config.yaml
n_layer: 12
experts_per_token: 8
d_shared_expert: 0
routed_scale: 2.0
balance_loss: 0.00822
seq_len: 512
train_tokens: 375800000
Below are experts of layer 9 (counted from 0) of a mixture-of-experts language model. Rows are named gate (a neuron's input weights, with its number), up (a neuron's input weights, with its number) and show model dimensions 0-63. Each number is 500 + 40 x the weight over its row's rms, rounded and kept within 0 to 999. Numbers have three digits each.
Before each expert's rows: "comes after" lists some tokens at least twice as common just before its tokens as in all text. This comes from a sample of Wikipedia text that the model never trained on. Tokens count by the router's weight.

# expert 20
comes after: "|", "\n", "==", ")", "\n\n", "."
gate0:492495476472476495496488540435534446518514468491507519430389450532444500528531399478507486465518544504505461451485505436451500549410508482489412529507473483450523567496396581509461473507508459
up0:584537515538495535463598489446492424491503467516530501468532465500458571471485575519527487551467524493526520546528515390409485446467493464554550524457499606490510457455542464498511464468529471
gate1:473519539482503487509539572587449449513537447526505453448463542475456476539501507446580519521487442470523479540508475482490549556497548604553545485464522536499574601500525495445561496467446511
up1:435549511533506462495509507517485537484510503510512503497414509555483431506457514506501533526462527505444441451548473510413556511454460486452438499460456605526463501549537457476471456590432503
gate2:506443500523503415492482573449451507444486470496568472467434518518400504471569414498585510496544525494468511534504476543553467569461528431446486499534490558538489551524513489463491524400513502
up2:434582517483558461535510484452476462513504506464496514526529579515535454549547508556477547503448506563480537496454464499496384472453475486550452546524505526593477509529533499519518520455502455
gate3:438470549471527431577580450520475543458542531531486472445499464502522494425551461443494540447509452443434428468521515526443487505489513400558456483460510516534467544537476529484491462517440513
up3:544485532505539437510498523491451511524540501534461446540513541548582510535549552524464497461473555508553498522448490399473499480500489427445466486483459446552471449521452472496555512502496522
gate4:527433522496561453531501518482490471476547533497401465470527502537576626450478470444468485516550489521573532551489484501511506449493486566513487509516483512502504502542475462426483489469438468
up4:486491503539445408504591498429488488457419493490448530565502472488467522515488561452429514487466488498485550497554429486458476555484546507540515471580495526447472488527435493528520533512575548
gate5:540546428509570505510536537444546539514578497495540473441513452561458464571521467520537501478552516480471463459455512428523502526529454471554491548482485470549529491482473510501507543520552415
up5:511462506455514533440509430480478469592575503514462577452529477564495439476499513469501435445504505529487481545544534483464543477555508531456497477500529423492441457560516517502549516506486507
gate6:522497571534489541608489544512495485517541511465550430471518523495532514442533544480510490463490537514434450511611530500556518524428482446464506497503550499531512454428424510446555476518569575
up6:511587481516480513476479469508460482419517477579513482475570482535535498444482475440486465438537483547472498495542570506496525482522487572519506482518563477522492622529552479512471459497512497
gate7:470465541488504522486462557553488543502507457521501549499501498492540480480434494459462447540550538482538528467476536499516454436502553467468514539495500525483518484562514567546501541484478442
up7:473454557530479478505526499509483514457422517520466531484501487519515537539498592626467520523523484458578482526532510508547420473547543505457463515510583441498517530496505528498460465467521402
gate8:530567561452525608542486561517536523510504487433488456463446479482493499477486489541560450500484508546507457497539498449589432539482561514431458523481500512550479521543511507514509473508496505
up8:546480513577492510506478580472429486518517475464437473467508475411454508503544551479470517533542471524422523550499514591562445569548516512500492575459527488517534499520558507603512461503491536
gate9:559503497449488555548493485452450473486479563479484488460499519526497528491522443460488480528552475473534576489523567460421452479496583469510427487478577514445470562625481518475495489539468506
up9:503542486480481558520455556477466473515439457520521464475416504534473517438505505561572450524439469485498444494492510521507501457425530544549537534509621491485465546482475434512485459432496516
gate10:384510506476496584444474457537526452549478580408526483520561454492509474512482596452566479398532409483541481552482494510536546504448457405504464575586480585531469527508515464544462553546514529
up10:539534505456515527523579545529558518481495535550496556585491525576504583559485493523474565469460529552479503473510500528524452494512572563448475410560504550484495559488466513460537488510534430
gate11:486535503420483502481471463565459535513543470500448521463508500479503452440537592537579461461561509548529529481427475448495520466503622507463497514549507433536483543534453495435505551504492569
up11:476445548553474500477550507492552491438477547417534379511531538446575450564478460471484507426521508493529462579518529536500485518508466452521482505534496553436522547512526497523583494487457498
gate12:491440502582492537521546496507595509519510508498516563462503492475464513472500550483484565537533476508508497539417525522502491505523520447499499490499506506524530471537500518503534535479508506
up12:474500502525555441560510453461567582470487460426501465501520559503500543462495492460493501498515412451523545506504554491476523509496498473488505490501540491473500478456551529489504546472519470
gate13:490535463519525494474566514496533520483528557501605513540520588540431569477455416452534469471540467437479459442523576511547564442528561510465510540520531495549488521538548509550508487599538509
up13:484451556503516524530483550495522545549439506551395521476469511450511550533541415484497499440568484414411447507543440513479593465518573479487480494480449533542547495451504473484493493488472500
gate14:447433554558499452514498506526439458487484491479499469485463449565500509499424568482430441517469527447507455524481435429499523492483427516432527474551490486474507610443530512466556489485518455
up14:544534544505485466472453481524515513501488444503470526483539479465581407503472504511493538448480551462567538479560538472538478506503528484485515460506469447531579495523589477481469471575508470
gate15:542513446501491465494462555484470563549488490523503494518552564541490455464481484485527440473457473431470523549484515494438495521496459493387465507501510506545446464524493490493533439522456454
up15:517461540493515536548490453527491562433496503512499504523469421560518555463592480510491587498557538577486552505465508455473489522459483505545516526479506445425505451543495482622455539511470494
gate16:431516564521490494556542508552488538535486496553528443510460457523523504420523583526473472509468510591448561518509540486443528507489416441461442559458452490594518573535557537458509538467480441
up16:474437524470512405523551505438481398537502481463432507499561496478527561492536487495511477462513484554544409548603458513541537495530475552423549534517529486492515540517520552521520457435462536
gate17:455496455468514487530471529543497498537457563485539459471478440534541439512486483451479494496516424600453516440459480514495473457571529496433457529403427538517455484550483510459530498443467495
up17:549497432468536576499467512485538589505506489578494499479513567459490526514446466502494478436503467491440451494484555534492418498527455504467528477548432496527487475475479540540500514469464509
gate18:423563551493487524524425534508561360475461494569492515552512486451475520508471527433448563457541592514429482562430494472463460488506500528480400535426512537488449518564557433526505488562475515
up18:522531451466525474531473523560486486473487412482453486551450394498459515519488463450479485438492446504559504418513499483493526520536502504507494486503492478533482419523492519501482510445550550
gate19:563549464549529504475545482502539494487520489562477505553577540550515493485510455502511462471556402566486450503517497508490553523558468450475486521510475527457433501474454553496487538545509520
up19:447512496549548573569514543498549508468518527500445515516479541439528505497512504507469511431543549460440570509438510443452562550551469563539467543540498482515513552436539554502524535479546554
gate20:539503465483523463516534561472453543474535533523569463452541544502512492520450497500472488455527538527500499526522529463451472526553548603490517531515490493576491531479511497476543594488465511
up20:508533541453537476477527509477506462501472496501472465522510534515456510470551453508461533491513548446548497459478465513475505553448482542474469468447458514482507531487526489470508585514458486
gate21:541506559483533520482592499518497567486431473468491481429521523466523553640519556453581511490439499475482544516475492518499483475454520514554517522523471524469471522527472477509576540588498531
up21:514449521521539521479492502476545491546487455483473452561522514548508503450534475576491480490434570537467490482463552509430503511543491536483443515514527474502500521433477506512471481497496592
gate22:522423539473524557541523508533415496500558450527460488531423571493524481518492416513511477519523490469475536499480513516498494479456498494478462473492493512545526480491517568525451507546525453
up22:490592461520491455454549575418504483552534520502505530549570475498501505462514490476482504502476519556504417503508513483449500481523510471503542511517485460445531477485544530450448418443496488
gate23:524499523522431573493456505525583498473488562562479488482521529477622496436488549458486521516571469488552538496446475556485440555543520477515542448494499578429460484483498435515518471493500470
up23:516484466493574433495487476532468495497549452532413496438500516497509553445456555486504532580578356542538521469453490563474447510462547512546501533469467433438491517459541485477454497509470512
gate24:498493438538513517483490490500537413444471483568470493486476488485501528462537549494542518501490464439486524502431517495463479468481474540506479513501525478544535506499513549573565495447477506
up24:560506471501539501452557404533485487425512593513514481563469496504509478487487473476530470499511529571505499483511518478510503430458558503485529506477532469482497530497498544520517469508605489
gate25:525443428588531504506405453529547434570538471494552474503492473558548480525489573475531482498496480517493491526486471517449467422489486501483475510508463506501466489490530563562467520503495460
up25:549530492458495515474514478579507526548464434526521450493460483500424483523498502530504456545517550506488557562448476418471453535538503475582593504541490448452491444519509540450471506514531527
gate26:489539486466479420517454520477482527442478419448537501448462457483409519536484504531486499443547529494535495513506542500510515495548557500460473411535484469488501511499486512523494420595418463
up26:578448544522516483511419491458561514505497521470491429466376442475490385574478525467538465486509470524440519443522466525518561506518478595483550461512524456530524522466508543455507518583458543
gate27:497468519529489564500520543478464532472551488556441479439490461474515478588547519518471491563472517451459580439491416539573495505432496467517460478463561487458547532497501490529479479466453602
up27:572583497521507450571538498555504453485511473533491510490480443570518462590446466475492460474516437531456507485536523503517480578493439457561570488458464476438514485539525489580527510463531548
gate28:491526485477516473543519526498523473505528458545510478487525502487542450462447547480542509561514437509435445443516483520540477396568507431617443593508442452425546541481490520499565443487457494
up28:540476498511512496454551493468528471453486507508519527456449577483542440463391498471447524559478477526495536498542506544477502569449522511469491554547460533590463470561533503443484494516501491
gate29:491535522542542534497577494551527495510554502538578549493412449532527510515518501466453512469543392609463523515493548522524525555518474622482454540527497462489450480523495524527527466498440511
up29:512462510446538543413537475492446468456455493498498460513471456477512478524470533490547514512463493539508508430502480503523452485519421502501505527497452486455489534437473560382474544516546467
gate30:495526511472518514560471494500548525484466479450474536530522425481516472391470491526505487483532547497550465527461569529571465529437488486510540487522434457550542478507475536523512561510442510
up30:560408466516514546471516500472481518558464478466550521533463541472555485487470459515533556501510499549489465491517532521498467438463468478486460440439481523447503547499494473544525492435526499
gate31:510504490489519506469542571517560564454540488465545519461553436585444468475593524474422574488435416579479510486532480537499501501527580457465425443459559487520596464420463435549497547477501435
up31:507531524529410524492445606537555523438530574448441609475481513535448543468533387436454505484522480549503482588447459459518526485500444526560485499497509468490520415478549451509467556527441412
gate32:514420511498510453470521478499502396524449478472502515487536535515478510527486443494489499515516467557471501533516452512480458479542464449488573586516553476523517518485443464444524511505555557
up32:462525553460450436493466508460585474496535510499475496548479584499551504575428530565500486452511452531506500489494540415520547525460509477506541484500558512568539480483548478471494449494522501

# expert 28
comes after: "| ", "\n", " ", ": ", ") ", "; "
gate0:518548448529490500477469435490529484389560458524467541458522470481504434518520461444591498512553552543502515464483480514505526495557415549519553583506519545485457526546498452516598436506464529
up0:472492475490491507482450473500508473511550541447500528494465547555539527513521522526505549512438458479492496435500466415575483486547490498492526560461443507519532546467471535477489457436504533
gate1:467476483481480519537450423481511472536529465575538497463474440446465557524479612522486464507491562442518538455510555438517498492427496552503480426525554443480473503553483422527460429496559406
up1:473547512538478455436481482503591568490455495498506491464529581533466527472552484543440525509481485510534521524556449593474505496545490518547505553539518560417497484460526467494460484424473433
gate2:513491475526532519534458517554555535511442483521480541453502467474509550555518471485542583555519524532492423489474546516384600494471557527476487523534522497516575569400530460447535529508520491
up2:503561556420484455470451518549521475568519576486494461531490564486462505485433511520495485580571499577538541562462502547580582572466551504516619516499501475490473469510503536515540528503454490
gate3:476516473496540554536518492450462519496564499541501386488462502525421384540515560447543482497497463445492535499505454524488512495592535535403450434486465529483435433511514529528491506575546490
up3:474532517536459551503504590547523477525532508461555524409486488498491556429472487456419512447525500450472504515444413460459509519563529476474550455513576548507487593468458438403503532510462497
gate4:500453492532499482431479490435504445519543453443516488516526432492499492533543516553396494541482510601492427513416496475507522539571559517506566501541514444487486511500483470506518575483529443
up4:522466508555481473597527457533432498544537526411517481490485487489561425492504477543505495502410481585394509536418494542529453557537543499529513502514539509535526520488483446553522499600507510
gate5:507408514477507452515472445566551551516459510401453565436514546500503502425496517481480553519498417484470495455450527474499476413475525500460479427541516435525490530515499494563499449451419463
up5:494461524517462475477427529450448526459513562531473437466509456404504620471526487457530523490482469491517487544511502463449485459446468485531448448528489576544526465488474459478465506547459488
gate6:502433516474508517451487506544508480557486592549517523471485502474560441503513578516546496490524592473463520553538457480467472494394525386462546535524520544471482517487449481515478580409510479
up6:478501469464468581485603533463482485581542480452440465501472517526510523550504460438517485498517448541528501457529434413536500461515482534489476533468432524476567455515439511441470450501564515
gate7:532563530467509489595509475523544554481507505538493482511488488550573518449466454532486491491552478539509444434527454578464582448529525461537528532487544564557536496509482415465519529434468529
up7:479479477422471404517522512533528519512480606577556446524489417428546471556460512472450471460504432485405493503561478517539480484472520536500482525454432536499475549512565599516485535440505498
gate8:467529550502535563438534491563439493572456436543464536453493477565465559547512449564478449448487422457496500520541486562443544511547497524487407601504514536609523506515443428507522522461611487
up8:487454476518533490514461545524464475505446493483466472480517587465514590489484477553514544554442485503472493477584548507510506466480541462501529449468479543405531544488466509511464490500517350
gate9:545488569557527463500520498505515462453415529522486525444506469528492464453470488553490504520500464497462490528479474492481501500459513496492518463473562491478425572518465484556474470504453492
up9:443524507525463456540483448410468530520494474432491521525558557450525491507436509486508486519422552550497502423439449541485557468459463563517540532498468481531487467547427535511560491470516496
gate10:392591504536485505518406505519538506523562465508544490500483518498461501494524531542548450411471524432459459556491501510563534508473525584463493506493522497518544453566601531507505431497483530
up10:512481432465574539469540541496491525472487515437512535488394469467537460546464490535536544451511501465444558513464497519487508549531540519570519411479473534434530456450487486474540520537521445
gate11:402429516549460530511505553459382525538528477509474475572575448464522504488453465413519458405547550497498442472516523488479526509569451545538459500455553519524548528497472506517489466446431467
up11:520466522524495495473532481486401503522429563475538459446529581432461541531459509540456476479435501496493494519561497454547511444557452455550522501504520444520414461507577515399551435523475470
gate12:524542485546472497528550528520449500458509543514459493444556504514505521478465458513478536435444482498510403509496531476517445535483459554487507498473507524510469523491453586449532590522452472
up12:497517444501511492502502443508523490511484521587525462508593530493497477476408474545449477469522474433492512500525490491501559489479489523428534576520484528470482455522443550488549404514479506
gate13:497505500512511496473574518437538521551504488535500506447491502497440549484573492498532521448504546529510515476532464508512531531460499424485494462490526539545553389468405444469597575477516498
up13:495485550551530524552470569509465492486502441497514502520552472486509516431507519439491478510471449486417458472531531474480450393559481582484524460524503440458478526483525492540465480489528488
gate14:521536504505470441532611514552469499552512496548444430538467507537539478444481536533526509532567402490426526533515533515501568485465527475506549579515474511489478542512519531547493503537527506
up14:483479470434473461442454467499585564504441477461488473513453461443446489508479538445476485425518472490423470524505493526479523517489519475452486456461451515468513526481551400554589439467520447
gate15:455518460483476482489491629410542502570547459511518482484450493532489455576551549534489481479486505566508484551516545431559573484521463473520547552523516435470440534519433442520513499480490532
up15:557404549500478481503603467492432552471442525567454474523521480504553493556483442494543528495492503391605481428530507606534583514534532523390584430472577532496495467505490432473473478513486528
gate16:459511459506497538551526401559535504572501572486487575547444484520507530446472415489540486464458435530540561430489487515509480538522513526494458431439517508455467519492495459522574458500538482
up16:484509509458453475430472478553476483483563516518429529563449474521552475562482645478512558568510479530500523470499503489510450499522507472460495470486488402479568432455528544551401483519493525
gate17:597530463560472559526504473464529452485472460495461486464411571488589540501568455568499500515460506528530467568491530435572496511540543517492528540478420489498558503517566456463403543478537490
up17:561524513454535479541502434494469495506517497487489500507507477478577542464545564453488425510449522499559501535465527522571462532491511471451474540491457538437458487530540584466474519551465495
gate18:473504444461446554467426531538442480448492464544479493431562501580471515458471464511458521486503379537508520477413464506422464508525440410389412540529467517501489455454477426479499536512438424
up18:490556482483496599496437476538519560505528501413442496461532491545531455524484477575484482551479515512540461471468494592495516461522488452489484517491474526405513476539509564487506444454425505
gate19:501527439551480490483526523509481572544474411439485522437475521432419483528448452452511561539440408459423569475474498493544508486476426546457495497518567483501487430527504532455505498455537499
up19:476443490544478517525482490482545525457477469507471495512501512494519441512466437510461547437551482526455524493550461502498532448500485506508510563533507539502490565419488525515482480433503496
gate20:542453493520530511448474483563496506450469505525410514491567471459534471506477543546493487512470473542595527544543410425438515551521485524515545451509512455477477570480425566500531546492500458
up20:469466521472488556454522476459443495543450467475516519415459522525566412498480506477445474483499470507555503460560508510503454438424535523575528564511540523427504453469506544467552500458499491
gate21:459550488545495497506546472528459494530504529399562495508500451524486479505468496393562490458473488569438572487414514479468508477529537502466501558490526577445545547486472501561534528482467490
up21:535485498425494534536499483503471456470473502533467486501519457472457575519578460482498531510430499544478452563462442616448478459547575535522441521520523516480465472516516558480544486497496505
gate22:501488485462483494428485466536493500576541550510603503461580442477584521540471472512481455573485551492560418512427531503519504525484539507529458464435522491511498537432524552526535522458477498
up22:504481475454540463441539445507570459427485470551509462491440462506518523482539506453548430460524441466444509485492546498466461551442500466437466550517478422498539529481484536491485566481471518
gate23:532571547589497488493561493451491505433464471444542393514431496539511503465462543456466478463557501512560513480475462474463477487452492397548489455516471558513559545456545398498548512519447564
up23:438524478554472496546534569482557553528477517569490519555498474454453513476511479513543509525519530474548548459456493485444478540459488526467573505593524528536544449480519453430518481484547473
gate24:555573451523534466485581444456446493442495469527496526517459504513452501512511545536472489473532497627493457541536567483496492446540566539497537471488448477446530534540522500454464550511443449
up24:522495534511467434448528585544550467508539525467536537474559553501543468495519584511435503514576545580501524548505526525448518520490445469502450509487485560538462508570462448592528528540569471
gate25:487511525540479514561482551614536541533445488537541481445497515486489524571575474499486483494568447526514529611495431517526447492520496557485549469430440441566521518538462529449531523514484498
up25:486504505451480498507554495451546515434464478585520497489574551497536450548449508423514567513485507594503519414500552519456429557530585490500449560510451551507472511449486501416506517441526474
gate26:456526530567477410566535500460550475572543481536565518514515570564537519463431512452475512438504491499508541469479571450481519426519467464427522477506537524439408512482540443527556456500465501
up26:487484487520559526499556437469475466526545454510503531470466507569460510445522546499496526466534496546560434509464511485477465493515454566500467501442518437468499485471454585529547477545533560
gate27:494526522434489460455445555481516550528483472469541431488502542506476516481512462461548572488497450456483522520498489536412533512538468514527556495497524457520520480525520490500431497487438561
up27:483463526489557504498459562384469533574588538539489462495553483496467468430476466568548548455491529522516536430539555463509498472499440528460457551412483519495595528449496467569477541489514499
gate28:546532479488534554459498457491501479528521504504538483520536473406526408496486573529434513488532543560522509471476457499487426475476573514517465478468551459524546498578468450491500405486455486
up28:502504600483498535568495524432456569508541439540457463500487449509454516519512455511479526509464553484420555462485454503487556523470488533450492524565484501487478462482618465507417494501509575
gate29:540501508576490489478390458510481594441534475516487514458440516546493526491464548478514482528475637478529533479553505519504469532516451481492542512528523503529417544525481475488587529544566490
up29:427508530502487497473523492537463435552530522492414466487498501520514517603467494439508519493444562475610511490483474508500487465479582461506518513548530449526560519513509451496482468464552536
gate30:530605495484537544509535484497539481476496486483524494573505495441521481480450527491481528454544487454473484441486507544439438499510518515429559578492478458496427450527554460526458482472497490
up30:511495505562477528436483499474549539418533524518516446441478502495494495624444481436443562511520465522525542489485475491509518423404504552473500415537474440531524469562526530533552488505524467
gate31:503493545544540496464507506423432437479523551490420480504548459506508486482516534480413513517602504507520482537477519545424510503530500485557515494546512481531474545528494479507515490493472447
up31:547485490600479568457546461494469495482529558566549451465534508518424418502513497452461524588554434481487495432479549518539547502475547437499537536528523476493449515575566496504549513520475507
gate32:448516565483507531523476443515536504459531474517494515477487497523491532536467506464469492544468522496426463536552491509542512521492486452458459444483499531536491517523523535508535549435531534
up32:496504559493476559603519488470483395523457427438434512481492497446420491494497460493525526507514528499451563462538549539404541459438489540434504462471516490496497520535531551492532539526503512

# expert 19
comes after: "- ", "\n", "| ", "|", "″", "• "
gate0:498497495463501483460425482488506499587466519489456489519517541459547486427438420557464491502450541448521485454517573476546536521484511550490441469476560571412488448503462502488554465442535434
up0:494463520468476498493484491445453499535459536560426520496478473401439465536493512485430497486505439460496446563484516511390486486486437498466522499485508525551536464463519477519571583470477471
gate1:558501496467564539470423497452492562450544508412509467526477525515488467547498518488477457507504482498514503397511504490502500468430481490483498467498500552524514438421525469497492489483481492
up1:597527427504507493456447503547529466537440513590523514594430486508515487522505506498560491524537520431552454524501501559525455464469467551526550438541539431521531529494553460528453522526535516
gate2:505534484504510552474541507490502504441480449553446440419543475520454553552539463489509567534524481498523543484533593467415487616512547531530524557462509513457546508437483547499467538517505478
up2:422474515555500491523520537547537450478574526509519523493467569487475442509511465530513522453422507370531471464431473472442498571465533528508459547508527557519481475403483507447520460499446523
gate3:467505532495494469480484505519538563496508438498490496437498464528477547522514486526589493400461467480446461446495529488498464462512569547550449468532477493500483487495529457480460513499517519
up3:514483522481451514451524499520572463469464507470457475541506532431577462530548520514516521540465517426484537490543489549522501472478526486484376471517435491536482512452489462549450480417497551
gate4:484628525542540485508469532535508503451511520504530518552482484595516545541499568573444488525567443470506544399484502484481552479533509606517456516491504471482514548510484509507549519530470411
up4:510501474476457597445515498466478479497469461491567526506485516479537514519502539459523499572460517495533550541509571594544524405499497466478515447524426445508540437551517367513522476461524533
gate5:431499493522542579481546476480474522473474485530442504510429523503584490560437504509496485547502513502521513495536515443477500457473437490558534508504485486539497574492490507507524449430459551
up5:421462523468532463517492470465507535563480524453531582551523439504506451539499478502472427567512570538487546510539485511521579523543527528513505497470484514487462529504516481462415524485552474
gate6:486519412470526497459497525535546474547531506576541500494551512489521428527430476426486561494465494548499537476528437591483520526573456542480538559444428531489497456476542522477465526400485492
up6:422519465549524522500455505447504583502559526452465488508536507531507532525541506519429544505509509520532490501458486472491392518540479505487489469472558494481495524500457442473467569590539453
gate7:522483483482517514483470492567485543461537535511477588460458462444502532467526546502551494403472559510529525526484513495484473504495420570540479524477490528535479491536534490468526558460517444
up7:494490521580499493454531542519506467484542516483523472511509493532487474452506468478467453433479610509584502557536421525470563494468488491442486488401575488575508465486531552508533481470483419
gate8:426509489470476498428521460468499509522518419472457556469477485440521442424498511568534455438492474581571457445552485445476443509488527411558483524444515397503505395540459501477445483459486496
up8:433516499511536416468616506419482523447464471499479444517384491549576576499451440469504477490492511534536491482475474535458521515475514567477462612443403505530529480510590537446486525519510528
gate9:558521470554493521508539532542513500487494513505464513581612540499492493538537519422472502445519509518467493444525489507563475456501500445513462506476525467547467552484530508501606463513524514
up9:557553541491573546449474449517477572520546474559548528451457488480510576556454412536526475536510432458423438525521488551511487473488466475526498452435543490442450493534536532517491479470472494
gate10:467439541593520472537562452489496417485469483488451476457443467527466507566475567477514472560473510539471454505518437501491508437510530459537472485542524515510495506549499459527537537446522524
up10:500464462486555544504462470476498515478431497502496581565503517522553487496517509459495435488474528477530522519464473565453504550454440482533427514508529482511563512551547565436501580456495531
gate11:427521547424475549453539472500399440510418568558467479550535543565507464517508520423488535513562448461597532489522446557517498529441512555497472531537482535549484447477519495508477475522493511
up11:487480538484496500475568523449489531519447496474511483468452514520560531469589470488539491523503536493510502545426561470430499462562494475532557494444488482602530531486494525480507524589506544
gate12:456561547486508504461449499514504477535506522481492428447452443488536452524465445525447462508505519502521514614564418512496540560521467535514493433563485481548456504557476529490558545468504492
up12:467493525495467479555559494530492471532594485495451474452480498496427506462396466485561546523498528544530496495459470521516482526564497503510475467486475469509465466464479514411492462539540449
gate13:465499495531465498484456534477461506504536546491517545454536443443536521460518443520499492556470476548577499444488544482548513481562511478539472458494529521553497488437499466440480460511528499
up13:440474444533479472417546487460436458473541516463500494472599442563523472536500516561495485498475487454493500477488471506582492478515471474541491401527452501555487505513466474533479419483491469
gate14:540542506478546515452504507458577457413479463529479523517516528541481492440531459434548478478485534556466531567442504481527449451531459509540414521469539463515440464520490527558526492502541549
up14:480487506437497572517489556538537502489511469437477524515484441439507499540510522457498516396472532522538544514471522508532508503508540541428417491576461477539472526496487500472525443584419609
gate15:468477457518469575516445532443550557492499387446525477448417505514483408474500505472480472470492472514506538567491514467538567504509525565491508486511544541504566464477494566543512527524547486
up15:521491516523498554441448541546456421448527521518506448521534480462442502478468523490522508537488534505566583454512464502529397430477461546541526482524501478499524548441528516482463456437497508
gate16:498582491543465537469548581486499516449498515524480583444558468492514491526484483464488506450470548510527492484463502462490469475518519528560531472506531471482464508622510531490526481542466513
up16:516429620488460477546502583479465449489477471458563480542471474464582513462457486496514497499480512474550526510509592497520572495454478356505511532463512455501469497516541430523519478458487478
gate17:511433481516474505473531514475477483436573527589550538484524517506463478495517487523454518503477506467494471405537487451450607462530478476432516452496559457483494547513458532551497513457499520
up17:505521465498491507504464519545486499502523499525477483495466506487607526547542553541503554471526470457504490411514521494505549434579507522511511485516518471501494478535556519554499461463509450
gate18:515556511467497487571450513492497477474544523480535490502417486438471523445571488468486570437526454585452517482498468608491494537523522508497443438531490544523530461471464459511451526482441522
up18:384478579417509554533468470516448426459532474482437563527487496493514558523567498487475575501483624460502494487518442456520538515509514482537544460438505486485470458539537542464439510550459440
gate19:532530482487498505485441616567505492570486493548479450466529483530518449519465437477530500493439480494395503519483540532534427570486365498478496552465527539539443504527497461515514481495498544
up19:498515523525493514541543538486457558475523470487508509446564493499448522525473483549506479507499591504467533498491484540491558562455518457483478492443502431469515496496481539554539498447510487
gate20:495489554479538475426607502454532479492500505495566466465424461517475490505467469495556451532520434432506500551439511552455497478486496456541497450510561531476501552521446488556461463474452504
up20:506468451536459518566509558494517545554479622439541467535545479520497464424483475477506482481473536465519457464467502433505533455453473477509488517495576501514474502510526511523436530563555509
gate21:484539424498576503474447496527510565452497543453557489521439454552496511522476550532496516540487514462429520526529521438567483566525557444558384460573483553553448506505545571484486474496533486
up21:495478520463453575452552435514546467496470458566491509471554525492496535465508528471471490519519489467497491554475472488495546479593493491523457440563553554486462529515523550499589513538562424
gate22:487498482539508536509521494505526505564479570568444528514438518447449520472463546478474514507515569487516539533487493482547418538520519524491548479459414450478458489517503507480524488483491546
up22:604455487471507606494510516470529546552455469443547510553536481503437465488450513545499497466522538495594552570555495561421450513535423523556425533508464464481479502445451491477488435471513556
gate23:542432525491530534506524434539550532542557482516486458524521463509473533477475514551494477469469469495527493561461577514462497482476480480486459507473483528489517548551513570498507508540524478
up23:487562455463486512450449524525544521534504551502439528551505436434500389526438528551490492497449547528454555546467516461507503477460593518471516441557449523507474547496505560546485480488542497
gate24:423386548529556546514484529454506486525515446525487504454484481488511478494550501462460496517416463493499479399430487469508457503545453552479525471496429511458501471517504419549485464482494444
up24:507567522464478566507559569528513451499398508423480535509507535512535447561536478557498517497496516455440505514550526448489537440499409556509555528493461584508504483481507473493455493528499495
gate25:518462494534483446550535542501427486557498471528548564534490518478570453468401512522501511505506548459485540517494477557509556526516520472511535541491513531507484539483499456527424559517500480
up25:539474506492572505424496520522516437565489545478517462478483471495566501549544521523488456448554479427450474479492499512512454503443515430461496552445524495529530473528495451555565447480439522
gate26:433466595535496565479564488540503551427479464565562516519518496489529456451501475557525530522466477499465455535541479522529528512514503494530471398460458518470534428471462520508466494489465512
up26:442490494497561520538494552479489507556477436507594510497521402482518472532467562580535505490555502478587470491516511469482460552481474418514455463499540499523432573531480554487522497463488483
gate27:598488529537513597503562565476524446534544547532466474545551536472587458458449564591504493495472452497548481466496463456556506540538550523461466508512466452488544551466561590508381553555520481
up27:501507528505538554594503494559486504485461518494496556490477512424532445410484478523482515491522477456497511493523535490447517498482512570575501433478512498549471562531464498443523553563530558
gate28:516497467447536531539480455492486445498507575524540499430467492484511464513462548519476474488492511539465530490480492489525498459572557535493507596520541513477440403536516462451505485511377458
up28:459488510470516509527484526513438580482520533467518529556500521524439499523501454513558550489444473514545440454526501491383399528514557467553492549511500482604538510568484540450420508462596484
gate29:546521486481496456493481513498462435458510421556486486476490489533542507512446570447533527482462519511487486583480469541509523475465491440513451511592434496446525541481435402468496546491511485
up29:468466514489484516533490501525515510529485515502445500535425549489448415540462429503496465497612563439506466472448459526446530489564522475561494541527548505513543466506439489472547508451536458
gate30:470450495441590501485479493474513470452433546542481529507483527497594491554480516531524473455496522471543499478498582539521468498490528438455514541526520531530486583485532517450500446502466525
up30:493470489496478518458467535523527527434490411436521482476424545503540518495517441513474558552540571480487490521500489490483475533483440455422491556564510546458508471465513516554423507505523433
gate31:445446433558481530491457439456500594416477461429544556534484429504511460472489551494514523498451496506472466507450540470519506522494556503511465558500501471451540496536550493470502535485466529
up31:458453552513517509528512534481600503460455562511497498468519472539515546553468542480467530470491561529497563448511562461545452542560505538507486518451466470503479543507510527536450457473458555
gate32:546496584534497543511503469465500463536467516454522617474506471508473509519498406504552475439534549475455552485529523455592412566489553515527594533497533473539504526442486483518541480446478493
up32:517510497554518391476479449441494552528453549481530452472507428552512502535508503448489533459606514587572541544452501402506484455485574467543525556492452534486548478507502532414580499512575476